Weights of a small mixture-of-experts language model, trained from scratch on English Wikipedia.
Size: 11 layers, width 160, vocabulary 8192.
Below are experts of layer 2 (counted from 0) of a mixture-of-experts language model. Rows are named down (a neuron's output weights, with its number) and show model dimensions 80-159. Each number is 128 + 32 x the weight over its row's rms, rounded and kept within 0 to 255. Numbers have three digits each.
Before each expert's rows: "comes before" lists some tokens at least twice as common just after its tokens as in all text. This comes from a sample of Wikipedia text that the model never trained on. Tokens count by the router's weight.

# expert 52
comes before: ",", " (", "s", "on", "l", "n"
down12:136172099128087134102120088212175135135162112143098129094098081150120119150152183164111096146106124100137158128111163109131150143130161111089162156153146149157150135150167147077101128163135090101114098148086128126103193191074154136125118137
down13:186095155118119134166131126147060091070128117152097114127174164113078059159145100106110130068076100145133151114113191102094158138127135116098087113143119138172078049109095139121095119181146148127078092131155130157075111042107045104101135136
down14:108139176045138136171134135145152180132185161039148092128168170197193145122082197168131130158139155113149089080135123145166156050164175138110160123119128132109081124165162153143133093102133126116078158132148166115066126139185119135086090119
down15:110152087112148105096150119166152136063110125148063102091100134145131167095090114106125135119132182104084103101062150153130164109158140160174104107100140106054131208117171095105154105148167099104157099107080034130204130134145131174122085141
down16:072085130152146166133120133082148082194137107207197080155177138087119084092184193079079139105103120115085114153129048144094105150123157126113125135179179130180122150136125081105185069158117174140110127091076157150133137157100124102105171087
down17:181105119115120191110133089137096123210119116099145150116111129105048121127102159108175144127131071136129126171089166091124116110154127117140089084074170136077131109101124066174095138121107155131123090155151120104136132131103160120111130169
down18:109119172129097127158120116135163122138105103153092135160081126170147155105137127154139126129123024181133166148191169078165064091150137135152149117135114175126110106099081094172141118165114152101217158088092057071149076097139150109056162125
down19:133131100113060181084102120162199144111159110131144123095175089133132100091172105099115114124119130133087057102214164132144102149124160127125171179107097129162066076147098084111150108102140120179086155116143142164114156223147123134111161136
down20:110114110138118097089130109098132155148129159195105072138148116184177101083182123085048118144125124096107115189142077218102125176145154125110131138108175093113143112165154104189085161146131115140155144145120125176168147161097135172187102164
down21:163170104139134132189147172095138110145081084092115188146186093053169151130137060101070150138125108107123118093182141131094127114128152139125192127144165104185163177120174122073111152117140069131079112101182097102191083160129141116144105106
down22:146134119126149099085100114180113156164166184095147179167137117151124173111140206146167184120156108122140146125156097136153120132158102101180213079073129092151170125052101153162118140079082137173163126170117173135087162104116164142087148151
down23:125122074163133102142141153132115146170170122096139107127119141104100122083164106102063121151147132078132109101120098139152066171154163145122073163118152137132114161214109137099165167121109067151145113110175116171107074212092128133166082149
down24:107150117144161173133123088071128184153152154164200064146170180076093126127101134136109135106105158145088126094073067111085141167132146125162184129165137159154139129106131125170159150162146185109164115119128095131114160147126065139152085084
down25:135127162062123153135147162145126149128123135132064087168130102077121112117111170199090168163159059109079146121146087124218172151159105098118099153123097187111100135158124138187103090101114172077115163103123131145118102109189155105132136134
down26:166129098127135011088075219099082089148129170132132117134110250123134106140081108175165127110058149126179134150125101140139177127102136171097168121117076088063104140158091126154151157145168119155158137144134148130145080165111141110094115118
down27:124077129131170113127139159079099151081136115107095159141131102165131161114138096145143143129095159117150105139106118190126199097125081127113159109121077139093128179187126109120127177177127096149105178079147132108145148085153128075102151089
down28:120116104094185128137213139125101132100135101136160160100160161098120136123165156120116130082101170156162149112103142116169189138167106112190086124164147132117089135126103138106099096135104166179122080107162131150142131122154116147144130139
down29:166158108114129164185133127117094089143145177064159140158125095101195095075133079150104025144164085160162183176133127068118141069201131111117093125138147131144140123148141143186153129127100139124152132121132094115179126125187152141145144163
down30:101127164149096134086160157134134174076134111132110136160142124134173164159182116156143141095162099157138141135067154082110086138071089114106144096114146109084118131121120165126098168125137109107084137136187102112115099073118119167140116186
down31:173104167208148154145164117159128124142096084142139144160077118102081069156067163094102101147106164146092123175126141164138107131151131157152166142127095165125139150168133106153184173172188143148171063159149133132135114136097143128054146100
down32:161143149027158156095076161109068077150089167127149155115085119093086162125111157159138146163124161199123098139129094108135119080136130154137149087158127141092107129110153155126111127151054082123149133169142137094119090167139062122154127126
down33:143122082103148104137106128099162191163083123152135076085075155183158168122133150068116166203143131124132195150170116167175100180136184137145122146106139122180130158136094104117135128170054128113129128086141128166195086164101099117131167150
down34:105148118089123137147106206109131134096101109142170090134153118139150132107157137157138113064148186093135135140139152118152138137136163125112111076153158114113151182148177119135090092118120188140073111131148130137118191156112112117078138161
down35:146091164165084075136058079154188139135095117126159105114127067147124167145139129116145130113145172127139181106073098182144124127088099105089118121124188083066113120136162168101122189114117129176127154090078214144161118110102144122135128103
down36:128107094157126148022122167132106179161146112155115165097081095186130120082114165103151176088121169215127097060144183132163135101137122105122119164109168150088089088161134146141142122160128137100141078106128150133186132118130178150110090089
down37:127080099124180085111138139158120127101050103068052126146181122174131105104171115109107084107095127158115165094144107129116191097082145150077092131098087066122110121074173164143159131075105123088110131143098128099151076098102137163125142143

# expert 116
comes before: "-", "|", "19", "1", "based", "up"
down0:149108166088176081157052150054159139129148137130115118131147169099111168136128140118131162202127124180132122124116103092190164114082067138110088169158108095103147109172161126134125103116109151144092085130160079163084197106135099098112103159
down1:168159082153100138112099202159105181162164134148208087144122181139162134169176170152148099101205144143112154128179173140157113148218137095114129143136146135107174111114139097130124186132181124103144106133135130141105129173063144089102115074
down2:110106111166155095068183160124072167160136122137115186155142136131148117172122165152176136067101138114135087108120132135154122103128101142113132119140153115131179111168163173209215174107136117101071089116134149186085111135094145124128097117
down3:135104109110133178149179143170106105119160169091105071191090135072099134154167151115099144103175159086168073084120187149114109139137104121119150069164150130145118175164116117136118119132134151177140141098104170150122155129087079114136116131
down4:139145127119144122151131157123106146143104150104152121098131141112134104189113087196208166090101058159135162190122095145125165113193100168155079096135107121154089098199113127101138092188141114153162129095145147115133103113097150105098064144
down5:142167097047109125170161147166166140142158086126078120125239101153144134081108105146178083099148173113076131172144098109145168128127084099121126128154156109109131103185110161178073177122125148150140100155100143152098154074079129161121151077
down6:154141155081117117148183149154084142097147115087122144136149123161113219153137101145099129130143145124167148160065187144202100119124125180131122108112126144135102077152084126147020097181170133070139112131141143133137103117097121159100113124
down7:140214142131115155120098076081101192075131147112157116081098150144151159099152133091123098124187085158152160146131137107140083198171134141115141118148128104119159049161117123130102146115098089077130087146128101121105087084125047138072105145
down8:110155106123116124095140102167114152136170134133104133099164158098156176068197103155155136154069118131138142081112148190177133109153182087125114100105061140169073120110116088203173143146133143151115115165131146068150140195171143184143153092
down9:154109154175203106104126109113088124112131111113177096090125143101125155127161162104169144139131123141126088152056118150125200177151134170172141065181121124174160077119169121129099131141070122198121125108095097078174170064093133126141157124
down10:075140119120097133131105110109115093136158209105116138078083119092129099180042158139098099157163132105152094141183081148178084076160127112120128153123103133143195169130172142089055137065158147126158094162155140108120153092104133096086164177
down11:050072117069142149137095126105102118126144128158102142105155132109122140130116106151137207176156123193110129120114101117156200072180173125121116140140060175102123182142088087143153144147143170118078120103119100144138181095171148118093150130
down12:122187116160112122101151076089109123105074167129132100121162137153180142093099131174123105121135072185136083127113153149106127073144133137119138226097087097081093115129109099122131147149121166130180092189132128168113111109124168175176104144
down13:138107147095140095120115121104141122121130202074155207088134111103137144092137162126103166132051167134101183071143130095069129117100150107124134119115119162231129092128150124122121130141126080116158130141140117162124156119112150151197109124
down14:119167174101124186123181128148139098156134137107140113164111138154136152197160211133158099104102127161065109103129125121177165114101119132157173120090112103159084151141111138098134173194109112121144138106123083142179102123116091182140145179
down15:145082093166089137111103153096164167095112157122189211172119100107108136202141133107143112118115152220098122133163142142099130176123156107113107210133099154093093162162104106106180101131102138137116126113082088167109069163102166059114132162
down16:130109055148139129168125131165152056156119129140153125137155137163089149144078096061140124123158188092095108097133110177140125119166125089090123128106133164143169114103095049103180153093148115149156081112137133165115102138118157096169087140
down17:160128157149167087083160107152127097217100081161149113092207099087132108182089105141095119098127078116118094090120143145117105156109095071107168176138102094100092158135087114163116054062191103136139112158121179088151142110127160099168110091
down18:091175166140071159086154106149151116159189125103101128114148105169132102147059096158166142127148134131111129094058123143142147151086139114145170145126080115123075102099095124117112101168147206109089130129135127131124089111099119140152116137
down19:094158100168119132090155097123148141134159093097155146131154068109121094154079151145098130059167131130063139088134171117118150134135190151154110122119143084106128154129100084173111131148190158179105131102090129186086088165139129084155149101
down20:178170104103135120174169118115133065106203129100123117119126096124147106161106156172176175189158140158119122119077108175119107117106155105127083142160111118161130109098167104166108087149133106113111115206107181142074130176141089162161137183
down21:122059113181180127103111114173105179126132150105064141133128152171140115250113130143142078119124138096135121189127126201168139099160114184114101141057059145107174085162135105096073083167164132112117136155119159080103129107095170077164169111
down22:154114174095136098144100118112177135104190105124121157174131151110122111188128145135127117148164135131122127112122135107094171125175046165136130122116111197130102107112185102159109130152168118121115110085156125077101134132204196153107110093
down23:148114134058121143134138107152154125161101141186168180130140168115064142163124142128129095179181136160148120076115116080151166133118096140087099128143139151097116158190107113155113097173137147122082117114178155059122158171146153089113093104
down24:078156185044161089182167150143127136143124144135135135075168092174139115109113099068151128086114166123106193168081135100105081148175104156171103144066121128165108155160148173100162101087188114081081109158125167126158168101097120104161141127
down25:084053160134091129131169141155170183118156176161116152082135125138134139166054124145138037151144165083083118095151164145120102076136073136187128140121138160125094184060118146144107136134139178128130084212146140174077132125096156137137150110

# expert 47
comes before: "  ", " \"", "\n", " 1", " 2", " 3"
down4:080182101145073111169112153093136059079138108151089115099175152127170141064096137131070136123116143138178063130104112142101091158144154142051123116139105155090129152085126151099143203154169135167104147168095045061117074107127112144121126163
down5:120103087161084185112123110103175164148135183151147121096132088156129132084183137129130135174155059126149117124079105119127110140082148126132084174123127131123157115101132144159093085082166183072163117103129075157132062157170136162177104095
down6:150124137131137111082155108108115082199144144208162105127054148058155142155144105097109121111130114110122144097134143114118102149087133131111175122151121163196134112121135067172177137107166137126146109090073128081123063139104181078129100116
down7:119091106085136173117082182119083163162155119094141117113116110087163132154096068082062097087129148119170125129093122135099178121129138111095120127041140119151138136125116092091131128129099125073095157165163150100100173058082147139133127078
down8:089117071133134077121106135091113108132107140103100104133148161122145078065070094080113075183161129163162109110107061170083125137064119145112119084167118109098082151132172111123167157086147168082208096160082093127092140086133142098087083098
down9:123169146133164081136149106185115119148169136148113173116127076115126104171113062116112102097152095065073134115136146143126129110086177118161142155104142144124163069116119146129154162156060125143114156179176154072158114134158181124152119159
down10:118117094132081186117151140153157091144132102154116110177142155110073148092122096114135135104097128131147128092111105079092119133169158100078166132103163143087127096112108126055113156172109189132182103151117192080117109133095131149146093130
down11:159089154124120175089086132147112105083175155198133120105123145146176138163112138145151118172087132107141174114128106105187124136131146094096160202175204167082111143164033141184129125160157133118113138105152168087125095177125139116181137125
down12:124171091145133143135176150064118111111131137178194141140126158089051098109121146152145091165097176159110146128153093154114126167045167087108056092125128127098123164117090168150137119177093136090174099109056121171069080140125088113085137134
down13:106106114073142141121076131109157095117095100078083043124174178112108166088129169113145180077114076162185148200083137117146059160128140141147107100083121120100147122143088150132079191146145152086114130214096128126150127157188131148141150141
down14:112134083159151104151104124151135114124094059191080153073131171134158094136165177159110066081155125095116153178179108108157158146128095143064096079117120130177101088129108154120108154119146146093167096203107058092079166115119074096134093166
down15:113107154106180186095113091118130183119127151164164097158177115101143130149112157146112178094114135162129151088171111093145151118106116102151095117126171117134150137131127090082074139099091203101086131191109118129112150155129169141085206082
down16:160108112167116166151120116110122132153128107161147141109094106101139154217117112165155222148143152114119157122112125112096106120213176105082130114083156094036126157132122068123109123140145178122097113112108127118139101169100101113144138138
down17:131193119192137116156133134132132161110118171107088114137143102104114130081110102120135117109100076139135138214133178165066142169066070133141111095084136135158134126107110147116167140104135147089075170111104086202113114143166102129095092085
down18:126136124109170152182120188152123144109130091083113079147120071111162198105153139162101133127129091139068108087123124114084124157080106156150137125103157163147176101088132123128142150190199085106135140174206079113139084132168102107141138137
down19:103106144122125170125105104160098144118100107139081065096109120197110147121166125174129140164148130123134123135183131139130090164102159139118101109064066081087087087146154141136114087071126166164119067135131178158114118087151144104155189182
down20:087115106159064181194179165103128152098159125085055078110119116140077153139232134104074116140139136153107094133119115158116149130149140134165133132125138124146109076207073151109126143108112114122138084099146089123148152122141124161096166168
down21:188185183086164130110160169124149118145131144118091125116130127164057102092109129191130147087156087056157127162145127096103101146125150110082161107163127109158191162122141151162163104142165159156103131085134089092126136105084105155226129071
down22:113132121079127150158129102146134125110111195116138104205116075151152129165089145167080146106116144104161138133106164114142127122114133136141138157113166141149172169144108114098165142138113094119149042081187123115144155152109107142151113124
down23:164087168064163188115156112131107131110136145095072166170088105147053078094172121085101182141167160146170115148186164168093112100115122071130075181088142116124143123165121135143220141128108153128078127168109118140157140111070160137164159144
down24:073151076095080106137141118103059111093092109053154104105100153131185179093108103152164116133143105177143165157095141117153142113115137147133131040132136122116195135117045165101100187142131148159152199124173144065148097164119139108119078098
down25:176119139107142140114169102141140111128049169099127112106114166129066126152047112073155118138116112072045183161142183140113106114115138112167107135153090169154130107094129072169115047162114148125103094096112169118124133152143139058155126142
down26:119083172113138131134143130161072188122192147162198127080081153116152118170134109075095126071078079145111202135117129140115107145123160067136097099145135140115133101150125077157066147101166109140114100119097118140150093140195109085157141065
down27:138114118134163142128119095105088107109167154129163163182129125065114106095172062073150109129136110158155130069066112175096130163099153138132076096111100103100107114101136176119135116071131042105122148118072066197091077091124152107197137102
down28:114141169106139147108167116170131103129089165113116219143192168128132115124116116111103133123110159085085136100102096125115134069037144161161146177174090108117100161074156141134158111122092132116098108113176092135074156140072117122147144173
down29:163116084081137143150074155107103123103155089174155076135097112170162075083164127161156149159128128085129148079131171180163145119125084200105158099087135161151142170096190140189143111150135163181117129116102127084114158168139115084066086144

# expert 59
comes before: "\n", "  ", " 1", " 0", " 2", " 3"
down4:104152102125138143144171141122103113130134105171117101096122106154181107156112139109060134099152052094172126112162105133154114172091087142173130122115136151093097187107181086042119156042104111118081090135092127123128104116127144093131110107
down5:155146129092143073146097093148117117135130124150169218099115167174131138128091081176108134176093114118104147079085096116114116095088162168128157138087154124103075084169173125096106117146138120198118134158155192082141112130186108125138132167
down6:113130168106110176131133117084119121084124128073137166060173126143130147066103151130106059080144127153137161148130082176089176123091142066133104139106130109106168130098127146137152084134140092066079154156068105150145185094136090145122160117
down7:177130069127131104093145059084122105160130129107149069168095138140123117120121143095049139109152109155157150180076123112085154124126176103058168158171137148129089103114158061130164114118102093159123114104136076128115113119084086178125088076
down8:083174121113143155153117158158110179102146166099067155116126125078116126145156116108180161146145175159111157112108143112096120105092110110174137133097125161166078109084160148123153134092086107172099089164113090209121141098089131145132151165
down9:129149089141098166127136086140124178106140120129115126160116116123097132091170097070076120088144114099169129193161058072138171128109143107188109107140156147149152100097131120125170091070121158123066151098101104167116115141106174158129120142
down10:117128093127090106146147092100127097104099199160146109157075115106104162079100170155148131095126144197185117142086110164072088114192095129086153078200096161126166109129145150097080136127133132114150148127136087096091114125110163144059112129
down11:112123141135129157141112122139052050142069149142115131134111205091131199147154171171110178105118163138131142186152140101123094128118146134134160101067148115136084166162105056129124144126142180131112075169145104222110096149174142075130175152
down12:159145093072085103164148147090136082170070081109183111108164102140128122135123162026140166151120082178110117097133142119160121174203104115105157094149103143130116130105115131152052139098115168137137126129113151145121128117106141124098102140
down13:078160118165099176165085119114104094125117102113149138113128159150148132143135128159122104122065193139144149118081160134103099129090097112114109115115125097177196176050121170138053166142136109139162137126200135131133073141124150125116133119
down14:146104110131151171203077143158122100105105143131166215054096137157189119115133170177123148139120082105117184134139163078105169059127143142158050141170142192134150130121135135130130077114116097131132109095098092145131130075151133195129099144
down15:139082090147141158150166198110151126090124125119034097106108161175101107098083137160105093113128142133155067154189086204072083135068122096175103129167102160100146188090156155129137183189143118102122179125118075125160094103104058121096115155
down16:137119163107112154107173107180094118166181097104123140121154078196145108150117095170097153113134132136163204176152115121165070153136115177133114083157121115165119061114097158125180089155125137178133086117171118063144135097078124133098168130
down17:130147102170111103135106074131104170113117111153123155116131148150062177149191090160120124132179166143104159112139070168122172167116131121109162123152127108143099131155074090197135096111114114112110136120138159123108136139115162137088096138
down18:102124139113163167133135175068122120109066093113210108065107125150131155098143190111088159129128139183069101200147107156116206140183099151136108110124125116120115147108089158157119132157070067097097062123101170143147107076143100089145111152
down19:113158056122113112104116141103130139147194100187130128138079150097119118118187099175085080159095167094148108122142101145193118128110085150129144111107139169089139100175116102080127154094158144137179092098090149151112111110125098138147054088
down20:116139142156145123140099106098168139122131202120112104150124176140148156126172112127095110075134184143107125168075146116100132178115102115142132078146163066113132174192104113116074110126128089077126075119067086160104122084103116123151110084
down21:144150094091205136088077113097142105107189098124180137165112173094153115098132149114146104145100114114157116142160164112056121149088147093158126104141149163117097145123150155050124124072165171220116122104091078167145082150137110129148150127
down22:104113061148108081095109157098153099130128090157151107097073100108144116101126141115185110132109191101149065113103098094126167137168149134074131108104073112066193123059108150099102172059135125191086160171140154192092085142119140186085129137
down23:156124115183066178128142168119118145087108092202101099079131087094087153184130154056138134149124181121145042101190074142124192133197112107084129135167149184105111094141104130130170141128151119096121144111152083140133097163080118153130120129
down24:098099103146174132181179147149168173125103119155115113144152123166089158103092054156089148118134091091092147186138111114162097075073152142159142072147087172140136124142144101112063136155198115131105062118100074132132111131124147142173098128
down25:179119145086143184110112157086102125151059099046116134110173147120143093167099144102142121123112172171082158115145124142116174091157038110141115172142075155115102119144126156110119150179090115116105146056148209175202155106100153147143126128
down26:154161111113138121139133111102142152154103103140133157166079096202146096118098071100105127132110124080066127212102096141066156107146136106113114176158081139089139149046127127114189114103098126097097112164109080132154137091132122155114100121
down27:123135122114098132119180169154127124193165124129136118135141077103115149147132161141122123106150137074161105149090115149124154145110118108110140194176124170089142029142050132066096101163168179152167106071134166091116136170142098162137110121
down28:142113133141158088105191108147138153155105190124042151148123167143154109118126146115107214133154109141133191097135139146087039114136091124194100119163158106164109089146133145146169090133141159139083094135100122120091117097131162140091181188
down29:142144092130131084109199146126104101140175164136187158131069128149113114195133085157113114137069150118048101166171113099179112123109135145190137175144177168140137146181069074216172117170125113125131166114126136113109134127121072105174126105

# expert 54
comes before: ",", " of", " and", " (", ":", " ="
down12:164120163114109130129113106182170129139065110159142122075161143072095138183118125122092199129119154118063141104123078130162169155097116076107070131167145144099117102153159118162139096134137138104086157104190105137136146136109142134116107177
down13:110122109101155114163129135136119102082161174167067114167172172063166118135151135064142078205082140123100114150206111119168120144108114104077174130164118097127177125121160162172091144091110082096160117144141171085135139191169193096152125085
down14:111153181141078140117054078112181176096094144111145142134141067144154068106130110121090163120142060134116082170125140084106182112147114130108199129151129163139139131099121093154112110063157189104135085140132130177221147061154131062129109149
down15:114132117146170073115077165072155145190166136119125134098105158144147138119089092101128156082139175169137146133144114200104096159053160135099112100179188168155135135146137072116205156117139139153196171137139150144144134142147094144148154089
down16:149125149081115094102177138081137072128129143116093074111116194162107139124093077207155117116126162078183082077152153200144099168108086120176117092149137082097106113107157138081153109100110158145147156132180089068095135084079134180136120132
down17:144138073117072185153171103137130104129169105142145218193151143102132181111152132118120071182157106162156148133118110141092121167130031146142172125119039102109170123089087130157103167137084176098146138157094085079115135213081129111149141123
down18:136127136067155141133135140138120122120152068161124227170135203104110150087131105136145086137111095102117170084128116112155132161142122129072105140160148147126130098146113128098106157162143131140086130085109120134148105107102116166193124103
down19:136149150131144148093090107084191134134085082060182053126099134156145129104181197110148104121174121171175172195105093154135119099183084109088181146095154116086205107128150196130119125126077157123124106170178127117124171161126136093141137135
down20:122136170109128111168111141165146111095172142074065160148065114150146201102090117198125140129116191138147118151097156157100188074122150148129185132135105149133109078071129203096161102103094085166152132159129124106146120167120122095130126152
down21:097111155160131157066153122159110086132162101170165155131118082079126164131155157187095198094217095105108124152150141121113177184130146141152087141079135120048068114119084138105139090104182168138116105072128139103104136155117139119154118181
down22:107083153094084160093137123116119154211092149110125099149100171115121128168123110169109164137131167146123134101101059127115102140097144088106141186088148106090125084115156112119162088142089105187141184106087125089114154105101145094170113064
down23:198146089196123128074111127192149126110111080152181109154149131145085106162152098139115067116120153174086120115148090123134157080137157158134138098125156099167114125146150138166159193163172109115141156116091114090086126110108142178073080138
down24:218149133077133101145097117129170123081077089203066111116127096107122114075169139091136174124134124152114134196140058116100102178106121110133096118123156089105105099153177125125094119134127109175154113051124155146110102152221112122133046154
down25:143065108115117156119164107146118157096138095137112057118124141125151122144143111108098139166085117075112096111081116022169252090103148156105116152127151147139094094072138088119126143060197076050098088145110126115133162125138106144105130130
down26:117158072152132114144147134067130110138167122165133145116186206137122156142092110106154130101220126120173126135149088163199093120093134114156123118150145147152162100169052131123141157141101111174140101114144144116149118149122156113149095124
down27:109145145131137043135180118165191069135162074137125144125152146123106133094125162094137082162136173147107163124099164124118130152135092136160205093121103123116094147168075113168150091165156127145159101084121149152080147122122156081158101115
down28:077129126094105117135138100086108133181143112110096079110130123158148175135108082119129152142129151126127103149142143158097113067146177098122123049180141104148121103140181137104093111154156073133138139184137161138114116108071137105099127124
down29:153131142138143081061091153122124134180150105154149157125120153133074129110094122136062135029076169121093160171132096141125146165100110163128153107143071069102174141149145139139080142138194163071167115117145073113155115158141070187143082072
down30:089127144085128069152140137071142129080197051120114092120126124135183092146140142134164112125090148155105124124145205101166180165137114161120165165094110091094116138094145140128208128185145068117157095170151171168126154167131150139099095174
down31:130120135132137167104152117127128149067145097118129157101171178137098145150039140099168123185131089105170128148078123144110090137186091106123130161140141167158125123117096116121140129131149118114203129083020152181194149175145132170139103144
down32:087167149180129138115072174069070078115068132109131168150130151098142137123150113182087103128093096121159143131145074056130176144108181207136109078069148147153186100120131131094181110179150098192109096108157110134121133132185147124112119117
down33:067127118167151143088137119143155163120124105152085101083140149072147188163172127101157102141145099159119132150125140145133181119158098140085115157157112093107100145133104085162095137131122117132144089059137155158116128079123081113112115202
down34:077144111155185212113148110154111115150151127062128110094095157110098119127102149082140087131212144116163122133104119147112137105132118159125174094158148114129132148123124117102126093148112203118043099096106163134144129124104159102161104051
down35:129073093163150121163135161103114224086146193114132163143154199143201120095174096140142083152126167140114130146069103190164161159119107137112143097121093115186096184107167165172126077165132068167127105185152144132110098098139145112173093150
down36:145159155131161164146188113120093075067175148069117105106145147148136133097112188137120138109079115121120099132106123165118081064128112164087110192155129079070151187092119134083084100111086122123137149137096128130165146137127132115119207132
down37:064106120195173135120089144122128117203119207121151096158141113155107089115129084162136130125126163126149187170138089140088073169094120138132104131131182124148205185175137146130138084134145145124125144116099147147140090134126101107121124112

# expert 49
comes before: "\n", "  ", " 0", " 1", " 2", " 3"
down0:140188190133130130152139190126072159129088111054142097151131076157114135189204145150126110145173178112133057087101141131130101170108149222142146115144115150132110106147108141112146107164114111159154118135146116115122115152080123172081118168
down1:155134086103152133137129090152053161094165109142151136092158151139138100137221049115164087126162110122098130140111172115152160131067081113187089163140166123132108152123100141126146162145141189194149156087141088207130126091125132143144117074
down2:124106121119150110191134162121165118047203119108168138103116115130136094164083091171152099078092114111185199120134096111072141163122162097148157077124151138174097154147136157131157095138190096140144143163095108107153107134175114144120092191
down3:137085145123066100056069126157134101107173143043113151157148171116150129081175130168086132094112134179115125114138109074151115134182151165074091145131104134099100132093146130136076087156171160190150111123076103112146125206154112105096134145
down4:071116147132087160100094187118166146094096113130131105152104142112170091085132081138114136097116149156138135171093148160164109101088121069088062168122080134153191149143150093129107132093121048209134081100123159128150111121144149097130206104
down5:164121100193094173154056117079117090133143132113118118176139085108141173209135147166122095203130145076176142166146172155128118139125154181105184172141136089135156177172117115187090085148164146156146091150121088125071115106172188076120091122
down6:141148099158110102087149111192110111144141173110092144108185133141139139103162137155140129119177157106137103130086046173134151193105108163159089145100168155105159130106169102123154155143144117098147109136109102179131159159136103118137065144
down7:121121136161129158154114127183222159081174116108133068156122158084149115121149057123122118200117133164045199155115108157115142204138067101117084081102158148097143180097141101068084116120114147125119104106052107127143159107157120125094091126
down8:080125159122119147163109154130133124173211141086144155079117121130177157145155156140103077116065133168089167135154121142088121118151132137168105152103157131156106116194169101123136150120109138146062130177140145141152099146103152163152107113
down9:167132186149160122143152114135067093174153096131105077114165050107140066118160148188167164168178063120156130124150110139152192129134140154129099165157167166151118157106137146174126146125137148124131101152109093147134103098125116166151096130
down10:105183089129117172095112139108103158113153109137138170140156139116060125116098156125116130109143129171063128145111059088132158096170156149152159115100125129087085140106117114103137187102152133096128161172152144181125159113107138112169105082
down11:169120078131128138082138135125193100150129154089181145132044158083145089214072087133149158204127186112140100144099098111134125146112194096088113119152144149138073152139136074135183113133159102108094091091128067124130099113101119132145128071
down12:175154190099075116061140149155169129110123126144099085147140123176105131147124115159101102113129090142142155157146197144086148122123140203154097108104122082124143050157096119109125160156144181116094103160103082092154089118088136093091117177
down13:090096189152118104120129103115118140102121095136128144118093153065094152104135145043178086074157158168118144155083084102090064057116103121173173087161121165140121105134092127123133118148090125104069140137120150137153114134150113131144129079
down14:138165113182112149143101107108082068111111182103154168113139088160141107074120163150162142118121109123137126121177127101121157052122134106183171149103134141162122130089134118187126187149115148098156104121128143177143146146092153066131146186
down15:143117078109116076102174173146143069117101113118127202163073161141141175147161088130123162141111126167087090172176102119174176095179121163174162120110220164124207106125101125153103142109083127161129148186139134196133113140061086163146154111
down16:147181144117158133135156078176085123106111124156121168085086140114144132173072144121123145136096168136122159127130162107119112162146154160107133169127126145223127138173115111065140095172155088156117113167139131177116109128104197097188185107
down17:150094127105188114140155127139091086126113088150125108056124159139076109134145179160130135083138138120132154110151076163098181116133181147108077154181148116116132174114107130094099104086139123167096174093081196181102184138092127076150107179
down18:154104130166255089158127131142063164189109192132086103170148100127129147104156120230120215159113102102108140144099149105137045140131077188185128146122111144134101130184079107121158155169164144126169107136107107111099164129082117110083116115
down19:142119131092107128082146148134095155126141167161154128091169147152152060139096131142132168120070167140134086143117141146117089168121112065092138081111177098082121151066201152088058140162195150146156108113134073160209131133182168155106111119
down20:118160165102088075100096146082149126089132093125152099139113164148142132085120032103101138100128108111120136156143070146129104094107203113133145076148152107134095163104100113147168112160118169116128168152100093104118123086146085122173183130
down21:107148124114144118139105115090137128117122110172151130109140112117158061112119114136173113100169080129174136108150119117087173220159093135081109109156114096144172168160150118105083154151150120197125160118125134173221112147146163195178146131
down22:123164154155137165125209143149077103163073179144138104134084167103109124163153127079169135139168121105124136114157128095113132130056090108156175168110186129150135092124086110147078127138143148135105163078094180095086101086125160114118149158
down23:156180116090156148064143181134173156118132095127118153104130130095130111137226091143124121134154041131105190119159098117135212059151130118130040104161134158150171140122192152132097093105159140099150191136127204150149108151092125122112159148
down24:099157126094142128115096134088127151155142125152109184071149129105144142073093104170100121130120130107154093094115100100111143125170156163141068120126172177080147107138143119102134105097202055202147095144082143140123102083105116093146125188
down25:138076171124131175114100168122144138138155156132159214134133117132122114123102100115183180136150173148178111091124180178114137169127140187129160126093162203141114122105090133136190172101171104095123099105160220159095176124125177112148100089